config.yaml
n_layer: 17
d_model: 192
n_experts: 160
experts_per_token: 6
d_expert: 64
d_shared_expert: 0
activation: "swiglu"
moe_layers: [5, 6, 7, 8, 9, 10, 11, 12, 13, 14, 15, 16]
router_score: "softmax"
normalize_top_k: false
routed_scale: 1.0
balance_loss: 0.00475
balance_bias: false
init_std_router: 0.0172
lr_router: 0.000759
n_head: 6
n_kv_head: 1
head_dim: 32
vocab_size: 16384
norm: "rmsnorm"
norm_place: "pre"
norm_eps: 1e-06
positions: "rope"
rope_base: 10000.0
rope_fraction: 1.0
qk_norm: false
attn_scale: 0.177
tie_embeddings: false
parallel_block: false
init: "normal"
init_std_qkv: 0.0361
init_std_o: 0.0
init_std_up: 0.0361
init_std_down: 0.0
optimizer: "muon"
lr: 0.00207
lr_mult_o: 0.813
beta1: 0.9
lr_head: 0.0108
grad_clip: 2.0
warmup_steps: 200
schedule: "wsd"
decay_fraction: 1.0
decay_shape: "linear"
final_lr_fraction: 0.1
batch_tokens: 65536
seq_len: 512
doc_mask: false
train_tokens: 650300000
steps: 9923
dataset: "wikipedia_en"
Below are experts of layer 13 (counted from 0) of a mixture-of-experts language model. Rows are named router (the router's row for the expert), down (a neuron's output weights, with its number) and show model dimensions 0-191. Each number is 128 + 24 x the weight over its row's rms, rounded and kept within 0 to 255. Numbers have three digits each.
After each expert's rows: a language model's description of what the expert responds to. This comes from a sample of Wikipedia text that the model never trained on.

# expert 63
router:094141109104130141073113118078140133111120144138097154162120099110154113120119161146105110134121148136183112128107148114075136128119118104107082131107090141125173152150119160121119121119147095115149100172147109142083145121120139128122096094139135167146108132120162155151154107171141109156138086115122177109117139134096105094126157130106135130155134157131113164144131140124124143147126126160150122150112116149094058118117128106126133103144168143134099131103121104192138160132110121174142147121132116099113151067124091112133123180113098173129161111152101132175134155119151147096
down0:183137121146141108106143206111152140129132148138125113122119155094135104139135127150147136143178150133132125149178125119162104110143125127137133127130133114134171066135116133133130122134133122133169148139141136134121119107115127112127144132119113125122152131116103167117121122092129122149079133150124151163126141149168124127104163170144133159116141134103063128132130119141158168127148148168095143172150108180152089117124082139104141112149161148168151118094175148141182165126117065127166119141145171096144161117196144127131157114133102121128117165149099115154147160134149153115
Description: The word the, and also a, an, his, its, their, after prepositions such as of, in, on, to, at.

# expert 23
router:066142142148151139134127126118113169118100077140097125103143171145140111118170140169126131115129104137122134145151084106085090054079148110114106105119113140142114151097096166121127135156148112141129175164140120128173138121078149137100099115168143142155105109113121095140083150136136124150141105144142152112133106113115149128136101138145089115127134089164170150112124094116175068141125141125142135106118092140154157120143140151121087151126154147117098161134146141114130129174122128170119157152137134118101106116160150090078128133128111098109140128160130105124124157155095124151
down3:126094109173114143135131101083135124114108131139093136159171117096119103141086127147125192122136111143116156130177102105137153129142122148093128135095132079188123074147122127136133115091131139119138089088148132141091145138068123111143168119136126111107189131159154102145102170142100094117108116138149104127126143150105120122143078133089135122162115155187165163103140114144137135162135112121138126142133149137134119091147154161132116103145102132167189140141115157173164165133118128105118103141107126157117116094127108139112127133125110160128117133122137159177107127145130144107
Description: Function words and word pieces in technical writing on mathematics, biology and chemistry, such as rational, unimodular, protein, cells, LaTeX frac.

# expert 35
router:157123088134108152107153128103102089082112120162130136120130101128081141135157146151175095116163111129136103113160134134135134114127104118141168129113109102130150102120135119118143135135108103138109119106135096108112179117160121154158164183155127101103108154106116135134138144163106149141150101094143146103154123127128118187130124131124172124080126148098106129141117170103109160168151129137084110140164141102121156164122165114131205172117117125128160147135124081148121151106144111076113118092150113076168128102187152160105133125128142096107121148106105128125129133154124121126
down7:140097102194135133102088151173110112128152125125097136098124111150161105131161143140110147117118130176172091101109160108159157093137147153136146103180160154144095107140135151090123163123144118125133172101118119077120143102124160135112100110069131117107115127131109140156151131120106111098167147114124136124180120142149119106131105129144137127133133056165143117125151100152170149145085149106121162118156171103143099136129121138192139149121136100172133135135114121104135125098129140161143156113154110139116155083105149126086100106121141107131137130128135127127117112109094112173
Description: Closing tokens such as periods, closing parentheses, quote-periods and == heading marks, plus final year digits in dates like 1957.

# expert 62
router:116156081104085106124145122113136149160120149109133155121114166129085144110164157101146153128154167110124124110124120161115127154130167129169142112098139122119089155134123130089108071148110103140140115096131113138157149106098162151090154103183168079108139130125154118140140132124116119159139152136121091133089094143142145110133134150145168124097093129119141144124125158090111146145115111098120161107158086134169104113135178146126097109102112146116119091116107114152135092142102123090138144162125155138145114101081088098135165152111124102066094150144126111137150126101127098168
down0:140107136129147088085121124111117110114107133123137161133103108120096090146186138137153126116142126169154083119128105136169126115159108148161161125127093098085137106136120082120119127139117166150166112150083111135141106154122163110101132165113125123113133110109134106109123079164143176109157126145080139131118130137124126125111145122121136139172151145127188132114106098159119093123162128121087144082165199143114077147133110119117136099155126121132148126121124126139151137116132113135113088126161135159184108145155085116144136106131113105173137078092099113132114135138129078096
Description: Bare space tokens between table cells before numbers or percentages, plus odd characters such as Cyrillic or Arabic letters and byte fragments.

# expert 28
router:168134102098098137072145132130116091121149146118142151089135118129098117143129142098133113119149093155156152173131139085104135150151125137166158125144095139088148146112156115121151108140118105128109123112149083093125165108162157163102152132141169118101078121139139122161107134122159122091119087151121130170109110139129135142112137068106159105090111134105173185145089184140119115156106098161105103123154165136129137168122162122113170111167120130120129110113176118134145158095149138096110146108159122169105150131111124123098145128098097137147127149136132144113143100132129172133
down7:171146125106147127115138086162151099118099171114111178102101129122135148147090125147115136145146136112159131147151187148133111146143120108111155154135141108091160141113107124091111073180148139125156136124158106101165088159077131105147144135157153107151092135104116093120097154126101143158147081115139150091120139128122089152143123103070114142140099084147133151131131135128133095100132108105131165120124139150144111134126132086161142135124120150088142109082128125139110169127132135134172131148144111159132136144164129114136169092097132159138139176083117098131137088102104101144
Description: Full stops, closing quote-stops, colons and semicolons that end a sentence or clause, usually followed by a line break or a new sentence.

# expert 42
router:107094085133147116135137082121128114143158164149113107170112127151101153187167139179114120134139138145135128164177087117145146120151143136161106115146055122135096129112116116104125115134098139116125093089105088134160163152164119142072130126145132132124113128115132096092143156159119143154077157142155141165141129116131131125131119143131167135094121111101110108143081147126178145129131100122133152120112158155115109115154124092114170087118095141162141112089126095164136108100099121088130141123146108166140128078108099167150109121123147127131099131119093138105108127099115159142
down0:110159155101109158125117106106101126099091159124144127110137139100145115113142126129128115126140103129133138087144108184120161146129114138098092129149166116177124156104115107119120064156149095122148134138129146148144133158124124113172128116164133084123159089155146132096166150119133106126148121126108131133158110129137089132133124128154142159096122129168099114094139157137166113117134133129152133133067149186113150117107165183150101125147164123189115087157127076132158159095097161143092129093081140122150150109150102157127153124133135110115134098172179133119120133109147114123
Description: List hyphens before infobox fields like Beam, Area, Summer (DST), plus digits and decimal points in coordinates, dates, percentages, UTC offsets.

# expert 57
router:160137104107130124139135132122127138108099170126104120142140109085087170158127121102134093128087112125157135154092139167105160156157103159144142147129104099120138096127131161103105132100109123179155120160142138127090124130128101080157104146139115149181127134134150152090131130131077106107060140110086114103078151103121095156140146116162123133136135177135106095128100160122151134105124126156088120111158110131148112119145171157126174128134123141092116125099156103147078139107135125127115159169155144161130182086093176107123133121159111098135108141145119135136128139123125126102
down0:109129124155130136121157132123129149078081114131136099147153080169091089080143153126110114116154161106114141149124128140115142184134128092136106134145138159144063129137152125123110089098135116160106130152127132124167120145178121130159133127117105148128121140131154117088108102158113124131116148129131067133129149129182094135150142145109124188148123101112103136127162131135153166132111130129097078116137107110064156132152157119131116123139083155112153175154089081103111150149113083155128162129118121126130127136112114151126107128121167143136185159142159138090133138135124158152
Description: Day numbers and spaces before month names, plus date prepositions and sentence openers like On, In, until, died.

# expert 1
router:105121131117110129140149158097142144108125129060134133155161157140136132124158114132130170152163121112147109148162118136160147162135128167127120140093156120132125096134160076125108084126136119129140123085083104148161138131182154107094136104143135065097146129086153127142153139156119123098099114131163099101140126135102156097099147154086141104109117125125157142141113135115164150094157113112127127127103126108175064142149133142111118136108126138081135129155134150143144152153137110080086118160130168169145106124112152135146145097120089094119101139126143109135184126096093101105
down3:138149087131115086121135138155140149131155078095141130113143102141107140111119106144166123158114135114125139145137114139053116090106085131115151169124087139172128134108104112099115145154137153099125111105118103136142145126137152117065161099127139134121106162104124112135084154118113148152160098111141127155126136140141068125147111138136110167165126096095124116110105137159039128112136128127142114131123132120112109123168128137132146127208165105140124132149114147104091139144134164113125153072111112171098152167137118144145140152106106148132140133092121109130142116146081141155
Description: Spaces and hyphens or dashes between tokens in score lines, table cells and compound place names, such as 5–1, Garmisch-Partenkirchen, plus single Cyrillic letters.

# expert 11
router:117133124118139157129090169165141155093147111091157137088141145133124112135101119149120118076106090155118109138117112141114088132094171085109104119151135175144128137102107120124123162124157145121135105149157089120092115132112118140129107093124095158149100123141129080098090113107145115145115078098123108105151165121129159106139135137103136108154128140119150088109096094157145140167120096140127141124103088131089136126132108107143135094140122113115108126126117081149118161114114159149107126109148121155094124064152155100136115167137119175153071134116084177111129138143120078167
down3:123096136121135060140151137110127163119124109114094117074135121121099142111094108144108100119129100098128135133152106152129126108110131130107133130085144165104150170126138184074163076133122158102099128094153117174115110111152138117126114180109114161131135162138162139117146120115111101108067157120157141101150113145103075112142164106153154127149138096092152119120088096102119178103114121133113098141119099138171123123116172130155144141155152190118133110131128131149119092138145132087145129133149118136089166150137134123096127143157176165130104141107105142125113123137116120124
Description: Copulas and linking verbs in descriptive statements about places, people and census figures, such as is, was, became, received, from two or more races.

# expert 44
router:135136140119149105132120075140149136115098120133126160161110102162112151151108115147127135137120126172122113113141148128099084131111155093089164120105124143121183164134089142153099160120125099090131131128123121162157138155127121132097075120161149173101091128125140102110101105115102125141107106098089112144140146162102120112164098088121097111158141140145137120132138127140147131108117145139149133136140162201149131128111136096143096101173139105174128104131114146144119121124108080150167109132149095147127127036155112124137156148115132127183160156088151144120135135094157120135
down3:121156096123170129113154153139147149124098115166140119141128099125152112156100162138126163131122095154102117143128125120089133099105088129093117067131130091115120139161119142113151131113109133134128165133081127142137121117104125104165101095131121142069140111102125132146086118107166098120107120160119161130096091155156141127121144144127128153096151109174142086131139110142134142103143137132125155138097117146170152145132106148094143109142144115105095155122127125085177108139177147133193119172070120128101141147107118184134150107077130131189119113130140154106147101146103143160
Description: Articles, prepositions and descriptive words in text describing buildings, stations and places, such as two side platforms, brick, railway, nearby, residential.

# expert 61
router:171131102125101146151147077126131103123116111132159141164134129135093132164141165099163103130170150149079097152147164144114153158144123102099130072126083112108139109099171101107165103119158078144080113149141118153144144124171143129137168110147147122162142095168155135112103145105091102142162124110136149140097113111103089134115140129140142120137130092120113122103168137104061147117151124123113153141132094127126110152067145104142124106155132101122102112114154114122127117125086172102133147157119117075150140171125133116155130122111126116127120149150126146099145164147107122162
down0:124124109122153135118130083154149141101165119113177141093110147156127088152124083132120152132103078139164154129116114143120155105094158115129091085111141135126140156102137105133102136150154136114147136145162122121172154117089138154162165112187127129123166124140179088144127117179121092099124147153127134115110131099137118096105104105088153168157159151082149158152151125124179147149092141079123123124103130098124109149171108122157156142154125155122156109141100138109136164115114147123159104136109126145138153119136135096160157148112101132176134080136126121151129180105129124143
Description: Role, relation and credit words in filmography or cast tables, such as Himself, producer, daughter, vocals, Director (voice), Nominated.

# expert 26
router:133128130114154149097120154119132114149149125070117143052115129096121145130114117135111104130078130137089092161136145133094117110151145118091116131127168131101112155125139099106143129143159087150101098159126106094120121137123126153141109145135154125114092093151130102149092147153105122156147132129087114122121139133118163133148147115121138124102122140120160091090105113132083136137151124140108108132146169088119160140095167112089153171090130123095101174110134105126135134167082127104125106158166137141140124185141169175113143137096127096088138150134142160100137138133162099192
down0:139167096143140143110142129112124150114114125139149116088146125094130097141102145132148160098172077131153122082136074129078122127169136128135086119152101123107118115133141131148157139082070139158121132127152094076114155109136082110111132113144147112114101128086111109154152132129141133104121094134132102106111110146126127169090142097156141091142165148126120099124171152115160114147101123147152143192147143123125141119114117151167153154132114122144122157109132134136145080104157130129107116120114102114161141120105127132119070136123082078154149159089100127145088073110150145124
Description: Auxiliary verbs after a subject, such as has, have, had, may, will, plus first tokens of list lines, See-also entries and taxonomy infobox values.

# expert 30
router:145117121140103138121130123122147139159149143130131141152135138151122154144118138149115135160171144114158129144120135134176172172152154134169121138152143157095103151118157150121163121130106127098137126080107100126132118123136130132123133102150152104164165093093098105172109134155115130130094165105143120129151142163160098107128169118115145096100115115100101149112108119147171142083112112112123118120133143108146085179136134136115178107123146154106121096127103122100116182164136113102136119159123151120135107042097079145163141118147155098142086151148114085148154156088128160093
down0:113097095119147129114170162116102137142102134148106156106123109129129160137109101121144120147069174107126148082155090107126133122113086150117114139157136111143102143094132143147126151124135157140106163154113127124154123166098122112149069136149111150138181066117102174141116096144128145153151119139077118099118165115085138173118131094153112145154127120130124150106113137131076112117110103151094121092164110160122081141145072129129125115152193094137149140147159076107129142104103200130135116118127128140147091142111108129109137127128136139113139099128144122144106132120111118130
Description: Middle digits of years after 18 or 19 (1849, 1974) and opening brackets before converted units or figures, like 226 m (741 ft).

# expert 25
router:204143133130108101188106121151119105130117184135149151107161114141082131104113136167141166084139093132118133122148150151137107176131112136135148109097134142107170136081132115117148107117154133156107111143127132150119144162150126136098129120126137140119167112112094144151172139120117117120129161097102116136116142113137106168153124150102120144070117113120164166136145081112072156135134095117120121151114167117083161175108151117127096126132116120119114100113142137107108114119111153128094117136131120095118121140146167146150181164147160155151162103118131084152162146148130182127
down4:156143108103096136112111133143151105093134165129132150130122131122101103143130175162140156170103148138143145157149103166125109083134131097151114152154148116123175117123149090168121101133094056142165109134110118141121147103099115138140089147122135154137107113126123116141119153144113147131116126108151115136126128125097106122109145106157112073096171138137145134120129119112175128103113109147112150090087172117125097116123107117103097129101094107110156122118137138117148122110133127102139079112100083126097151202124171083110173114169120108126200166140142101135114151108130101117
Description: Plural or collective nouns closing a noun phrase, often after numbers or "the", such as villages, wards, schools, University, season, match.

# expert 47
router:073113149117131111152152120101125100159121105138178149119110123148174123144163110141121097064129105150145131157130155131119086092082174098113108142123139138141113132082142143139100155152140123152119128131127153157114101108090133138110102143125152139186113137148119126128123151132103113128134100124121150130093121120151155142116072103130126136126121119132146096110089070108119118144154115117116156104123142147141156110071112115122129075096148131108125065126077117102163153125132101123146127121131092105080103095185171081088118153106132138133139143132125121099143148141133097161
down0:129094101117143113112097134126165119101078111130150163130103144125129118169125080161171105155128112123138120107088132147159150089158139144125122089193093115178154139119126143122143124129129155138124137169117140121119129168110115117105149155161124153132127138153134106119126089095198086117125107118124142130103147133161148097120114148165143108128152149123132142149118135101147119107101151145112116111138089100124132158137133086118118141135091118078108122104151077113132159125125136111167118143123112154153129096061072077190111131146153149093164128138103120095129113115108140140
Description: Words in biological species descriptions, especially measurement units and habitat terms, such as cm, mm, species, endemic, tropical, eggs.